From a checkpoint of a small mixture-of-experts model trained on Wikipedia.
Size: 8 layers, width 192, vocabulary 8192, 34.8M parameters.
Experts: 80 experts in each of 6 layers, 160 quick GELU neurons an expert, 2 picks a token, a sigmoid router, a shared expert of 320 neurons.
Training: 644M tokens, 4536 steps.
Below are experts of layer 2 (counted from 0) of a mixture-of-experts language model. Rows are named router (the router's row for the expert), up (a neuron's input weights, with its number) and show model dimensions 0-191. Each number is 500 + 50 x the weight over its row's rms, rounded and kept within 0 to 999. Numbers have three digits each.
After each expert's rows: "comes after" lists some tokens at least twice as common just before its tokens as in all text. This comes from a sample of Wikipedia text that the model never trained on. Tokens count by the router's weight.

# expert 30
router:575503473551480564357471451546507504494556495595500483418476543446499509544525527558525523425572587572540487540452425443548450570512475485599545480540422533520491522484517470470569484473483534480471502486537508482509486538421552494498511532549544465539517661485429518423519488458540489476566549503462479427495603504421562490487493615483371494552432386494543468490578451468462456534466529530489473515504472482522475561464471493524496427497449571550402495495527518495461495553521619448515490446528511413493511496552389505518517493559549547428535459499556511396624384409547521449
up0:517481396538514518526454443509488567491502443523533408522550507447467518518469519554472557455437503421488545523420589462472498522473524445496525571592509451591508422456560501471545516492494459413413533512519565499430561475420494451530405573532505443581497499532438462524444462486602498512455515469422460445394513437453573404574558508439495458563470520454481522445607387519504557570511528533473400542430479471401419564583544457559513542548434475479501455504513480493513438512596533494622563580438452469511544478547509521513442455491510492488580513477496455434556497477610463504
up1:569523543479504612445468450469466459495508501539548519503461460431486523403374574518475536522477531614473589523595472521499353547505566528474557557561464576601595542610479515493471503450470507480459532522460500446457593518506522524506548495533507493538506522498391581470604543522554470578480505480410542489515557500514504541406513494466516531411493500370485423549476539486500590472505455414391576427504496476490509501482508479464551432421412500471496453520577531539457527517495511572465446443520541493383486620521488526437538445517502496514430454432480479492481553533489486448
up2:460488531476509438484502420484522497562524531459447489484525567534542602532556467531462516510488447528488517537451463483440434528625501495400498511539429442565494456507533454494433501460472524611485505478470485577470540482547586521469463462503628524457530591540476524585534518461499519523518619459528451507465576549460530606520491509534515602526536387498569437494493481415508553477425539437493571501598527484565493487518434387513518496414488513470417393494478432444476494473432467432464432453508551432546551497501541476527507504515502565416461540526455529614630436546621518539
comes after: "\n", " |", " information", "---|---|---|---|", " classification", " ==="

# expert 18
router:478450467491492491516526440475480562485462448537505401373540464469381483557526542507535583499608515577453600513463470457515629424428477551403515519508529450576521499494554467482553487491478471487475402513489576476484538438444400533462509374528423452463384522351410471465549498543441512467483508539483515465470521624544461520489438481489460510565544490504479519515466491539504585634491477497493510546441430546485542503469494475517556444516542493471446566506606518458450481496517456493455522591494524497565586466532529505528480527473510521531602457467551612509474558452502520428
up0:490485501408474498469435509635614516563508561476534456502498531477500569623433482480498529518449541549540483489516544476491502504536513438429415545480400598539453579498571513536441477534565463473466530430528492600491554501441564493531544490480511529551496477543536479501444499439543477456478462521381491385397490496511466567514463455496430554541568508469592557532428621445563444494538429520473521544509490489493417506399492414465509501520512541560486588515476522537601526394492416520526416512498542564449575534475538463499480524457465468421485528455579483597503572488532457402
up1:479439566483496527478526501518656513447508546529441450473464475496439478504534449530428429558500583531538476501450505438574427514524574473543456467495486485521495586484443450413382468536512554477509479493534403484474446443495481558454523420434583511579500458501563596522549426447482488509599595469490409449617580421494495556537489437516512548511550552548421439509470552428570399536468511524470448452453605486439535540407538451457409502519500567572546454462513548514501522452530441540490480604519486494457565480543430518462518495512531487464524545547493497551377503508436553560
up2:502493551487505588442482446513601459553604573450535523494486521502383534595485521419475568428490502503457461500504505519512520397514490513484474583497549392563486569513497573515483490542528558445492444527471510415481509513551462539437501464423496489499563498439408414472516473531430519480452496472569537524518501594486539601485514518526448552509492462546415531521428464446570534494449498447535446482564492543449554501493497477494598490592365581449444493496415556447519558509519442579468459514606346559528434512554473541497433458565427456552578502521530561583529494498562466441
comes after: " ", "–", "1", "2", " on", " ("

# expert 61
router:538538521503469536474485438520500543491563534440458501533559570504510450519539442480587520496528554488519506512602500488513460552567542470452413585468555493482505479527508509541601524463525433594456529489544513380447556474430461502510439522424540527357440669497448509505479503441513494471529504471478568510550453397401419528494553532499484464524540477487484420471554482504435497543503490501507409540474549457455491535542415460460528496434434547445597477533556536551427634576475501456480493530520450595534469538545464524423502484505553395551606382546554472443569471470448485545
up0:508454528563509562426541516469441450501517514562486554481468511377483460479485535539595484498569425459527604442535569515477485548430545469529458461524570431438450526440517499586522468540537459525425520385527517545483538479435584500497508507481476510384480500498554595538521542460439499457514451516613452539538509366563396485556522509454494533418552456508506479477477513431479424566582492510457567564454502555475559502522511407440491418529486572599442481507505567574579467520497520415478413428503488489482548510529498513622489453518515471478504523599428433552423564527511561437
up1:461539397561512509562500447518504607450413530522599529553466436512506423496559474530490516493473484467422512517430478510416525571514393490517540409445562446406491560502563507528437438483458513599481570498441527485480543567457540526395453568426484499478407563453496508407464467534474583436474473494492573508534513585480442561520542547478522470501505410579490547459461478419576468531473483459602526504450470492552495510506420475479517441510500464521485650497486570501438443452523520545374499468432524552547543559530446430440433528508524482460431556475569519507543489538468583591
up2:476518522616517488441599408541567532458452485497527451522451504489508469446464470558555459442566477495489419467473480460487506478496507447551554581541489415566505499533470560513466497466498514574464541443448345457494500512420453476478499522476569583588395586476432537421494529503499456455546409516547435532522473437448416412434446578595469558492486521535472520475526403543545477531568508510461382396458538454533442479535407488472580546503495503527530465518562542457498570395567534504475535599504479525467481482601544561592538536538425486511522438528528496539467468584485465469
comes after: " a", " the", " and", " an", " most", "qu"

# expert 15
router:540480497501606466508398469432497585486512461449453398547504510547446400432464378569462586419533521499533568587460433536580497485494524477515502427551459530550457496486547512503675588511482565506504493495430444445458450515611439469521503525556496503461462586520461522511556504556517559456546492471547529509549469456538520498477436538572520548516560420527449459564506494520455457429482390490480430488418503462439583474500499521457545650517484510373480583488507520447500515548439491537527505485495479569461508531420506510454571441480557509462527472416525584501560417498503513463
up0:483439498483501465466575442527446548537477477553536525505479481547545547465426471541513583412555505520490496539488525505516520421510468428537504465468551504569492519543443510534535508502474545500491433429570419409444544590392550483499428500562445406495593485470516522493451549457473477591483433480520444492471500528512426531547530650558479533447698517538522424418580441575544489446564470431480455526516524452512454463582517487555449573541488406402463541509535560484536449589531480560500553486497455569479522482488451454495493534506539506550568469479512483494599485374439409541
up1:498498478448588446538456527543491529518561534474460425558483515505571469521536508549517459490486432476377450522542575512472552548548573495474443510431474488496543397464473515425530601474496490547501483489519441471507489511546419508496443437552553469558537573556432471543505495425642597539543481532523508493504518549516568398577419531596474550421581517468576470413542522467465531483466410487589529558520481506449532619578450462456547486497483523420475445544463525424501573453584510574471350492475466504430537427447576539430517478442462486432501520489494554439552507516422495496
up2:572568514482525560464494546579521563430417432414490468532499493479548527425535492500481466512520427492409431530456527445557480485495495525546459437494560472536488537514511381527438545559531567462558530508418506495534444608547530535494475575537515506486548496541397479478489484483440529476460504379500506500427544451435447406469538491506438529461488508539519471584489555535461543522366562531608477494551493414461583421477495547466443549508544548409449411447500543454605576583507460492452521569513443418458502499520461456450542534561493506662529434498443474481547465408475454507
comes after: " the", " The", "The", "2", " his", " its"

# expert 27
router:453496556514472583545507551525494524505452530557521514465463675486460490480525522551463561420527539548422459544536429447558570485531483501517401587509500466550481581499508532561566505499514545400484529421447495409584432435648547492507485557549476505506484572484486487397503574512474570474499479447527510485530599396441483415472470485493444569482531468480472401558602433533458453540448530519505487533477529470522473478512473451503485462434488535526569446489550471571538498565511538491507569552501510376432453419451481464543503507522429513471529538516487538605592377520409525525
up0:534487509558492563491468464518479532434428550425446578483485439516457581461533475410520457478447570496495508619493558447542493438456483431501476551468594498543548504423502444556437506477494492493582438506506569491570482458506505435521461484502516459481503461499580465425450517462428450442470582409455438472496477482566482388503530522523521441515505482534455577389491411534560482414524620515476530511462501618517531503486582503541610477513448552596429495457480412508605505549510553492508388505491518524450451460544419554549521483508593579397594498494555563557482497475461569503
up1:513459499469499537544492500428603554491584485405549480416515564452547509369602453467512583560444514542554597459525618503447390545520547507493505538453463527541529488556525488529468488591581444549485478467512547456573531469459482543524462481430439531412520477448493469536410464544424452642465488479520600447485492455435386430511440593507540498444578428413471469464479582502545461463489526522462495556528522609463525511521491472442434503495515532512476525534568497455508468430482469459453509549550471472593526485546530438452404554509525497428478564532564459537526530461561472458
up2:458566506521482470621498471486488510511669545433517427507557478485466510494489531534476463464488540443444477464589521444545568486494517464438486481471550493505407472516583543485553503451529530482474613531446597465540523520573506456504482487472462521514453518436583462446574574485570427459502473690513434466497447490432472526487466429463494472463491448558481450538530485521522526536494521495488428509585560488452508415371437522476529500504464495551536531501611531493526565435453467506481440515442417502373464459526513568422550513564593467506418427505568519500563448489458576405
comes after: "\n", ".", ")", "==", " =", " =="

# expert 20
router:501517479548576424505412533405540541426493528411430467508558578443497401418535501553508538457495502510481477550435452544503564545454509481491535434520565623570473525553502509544544523568516493577512533548413516436484532556558470524479527533473512460454492562577445572477596587505509493554468405414554508552532435512515586500431457474517507610535515408516464373547526539473497416420423431449486475392421523507505554572461460524484548603471527568475509534518481424476528514505508549513506503497439579516450527462465470517521504421501511479454538452481446458514606433492470539621
up11:591540591545526498425598612534452499509533579542600493473517425528483497521414492538345551493521513499558529526449495521547520416497510478528589538484521581483439529470455521496436489526479441469506556537528603477433533528546540497513501503461479489496545475500485490521493572542443452586551501523459527516502430470548451452460494389544547527460473457599427477537444464455516423531459418387532486524560528530415542484547459437505541455571513503455484559464433480480558451486475407471465432479527518508526377550455472419507519486621575530531567541570365526431489465451552538556
up12:500546562456548514532498494418500553460465496509485492462515592536514419474484441567485508468464507540496486632452487465437535460439517521461478403571539431531475547522640471497508588545538486534517516506444395557557537469545536534471528579578420408473497549636481526475461433421566512490548444486566452496477453549572494558447445438496460500451522416472541469657505508489420531501553567479515498465519498451491410552475414503504539456487445448536514531568510501378500520514550464486513431487470612481498469486500570550552514432471561449575537529440449471480504414566581568433
up13:359438549481537575539540498500536472439510434504401471564572453472413432494554599452593415540517471564469542451505480480530509486504490488566498551383520484537442543539554562522517519501461575588520463476491463486503405462455481463543541549395542473439526441516500438459589439472406484413532443470509536561510414529532437482459493614417564504482478489483544575511559526487485410487511549484574483581354508529477520532486494464485548496504547538490491528524521511545481558464523469487412589561474443557510551354469551483552478585566513484439479552542494539455525417535509507493
comes after: " the", " The", "The", " A", " a", " Royal"

# expert 7
router:450410489561533411478543457598435557516542560504483486420436505600386528517466474582479475486547471598580544571459520440533684519482497507443494500546608547530501472512549550471480487455472532524496546470587432425449497449436476497492471424519462451490427467470476539549509466604464518479519464476510523532553447502595535394594471501519488529487498447398410521570515421488537472459463499523508531495365518482511553525458506367546551489529476587490516532483525430472472437486491533543394555516505546485537471486508523468504423523520477553515469445449603557456495500451574471541
up0:406470517602571500569509491594514567465534475500490503534447500533460505406488473488524496592519475617477523578425548513538596498402470468490505518488507506492529482506511496510565466427405555508450508506520467543511487519441543567530409497488551494512505425568534375526484493467525475498420573616545539522578545438529445476441535547488499452508474499484420522513443491445437488553524515556549538482508442541515505519451527365539478538516495464539483478539538401468490465571547563536509439537415502591467537494417535511595533468501582465423461537441577570371563428512581444374
up1:566497514563512501482454506499504579517520535513447629423494444533470508536488497613453362451519512540555533487533563494492470504474426476496460508576489525538492568537413537451483465522348432429535529401615475534545517491457577520516515466514410482499460513466517500467478421474472526542564513556531440466515530459517426501560491585546452518589501502493461482529525577512426473449596465598469450559545530458479575398342529511543565517521498424476519500612527459446474519504397495589487542444514487430477497442508546442543567547511521533534561495517535517423507492385436483494
up2:546549497492440461623522569413421573479404457457508501473594569535503434556494515446450613462551515547556525477500501551457531450450512497545477538538505461487540480484509416420495538463435507574527427531460658544538538508536492581539535493502503508533640520504450549455513448504552410562489504532396482537388474513497518540471577498505534526447472513527497443503522431547621461433464526476483467455540443504547432507464502423467495514393538548499435499503436425507530493573602470489503538524493505493463556487421363555532488553524503524543457417480451557583438495520583494448
comes after: "2", "0", "1", " ", "9", "8"

# expert 25
router:469579641607490410389523489496502597421498511526490490451508493521481516531477504452588508531544494494434499509557528382513496463417532451405472590472506490480517535414519523524506496504449525395534505476569457454450522498477596597480498399569487508511433492430545579557520567586470485478451425445558481456549563542518471423538479495456533546497541474467482448475494446464663489474457554545580561418491493556433477479532499484547533507474470467492425483459543492543521444606501516516429599624483554493510535488523491444514499538453495589530451440443501586528481523482507416453
up7:505579480477556501528436545441501569437488543541496548490502444519448535486456491483499487532515532451502470529521546506504415558378440499499504449518577452526422494459429484507498485579490478431568468468543489486540475530464432513468526488633547579506524580497475602507463516481431499537464446501578470460580510540481540551476483527442471495578596529544506506670627543507542507483484601512476458413427464506546452520487555442420495460395483515553489479483574449516580561514486473546530445543407561536472505480505510483423541450429457477547567446424448620500438406547438407419
up8:502445587397410441490445491484510483335503543505481562462551475467461533476510482502435496572574528401430464550520432513565443463532538484529470484498483457538446483523493571502535594497480476505561548425547529483451433520555440468503444468506473491461431455461473492456596475543487442510504485507465444538504405477572624495489493576566569550565578480523501525531530480383503474526605507538509540546443587561444603476552538392495450504517519522497518428602471503494473547413494527513458490384449494428448525440536496563516509519517490434448470543426517620457433516577537487428
up9:502495386597479484458520507458512465566551495390509520457480545492541520572468408512551552454509533401464482564418503540490545491499478469465409505501490489575386532473466515534569563547478399374528538532436563438571420524460470490373513537452421530455502465453500606475495531567478464382604480494463452513551483558535523498504456507495534440570480498556484442498531519554492442489485575440468509433511420455401540497492524525498562534502511484485581440543537599573499589562444507620542556455469481493493569427544519411550507458583421514553476509492478538451520490557509502539
comes after: ",", "|", ":", " January", " |", " November"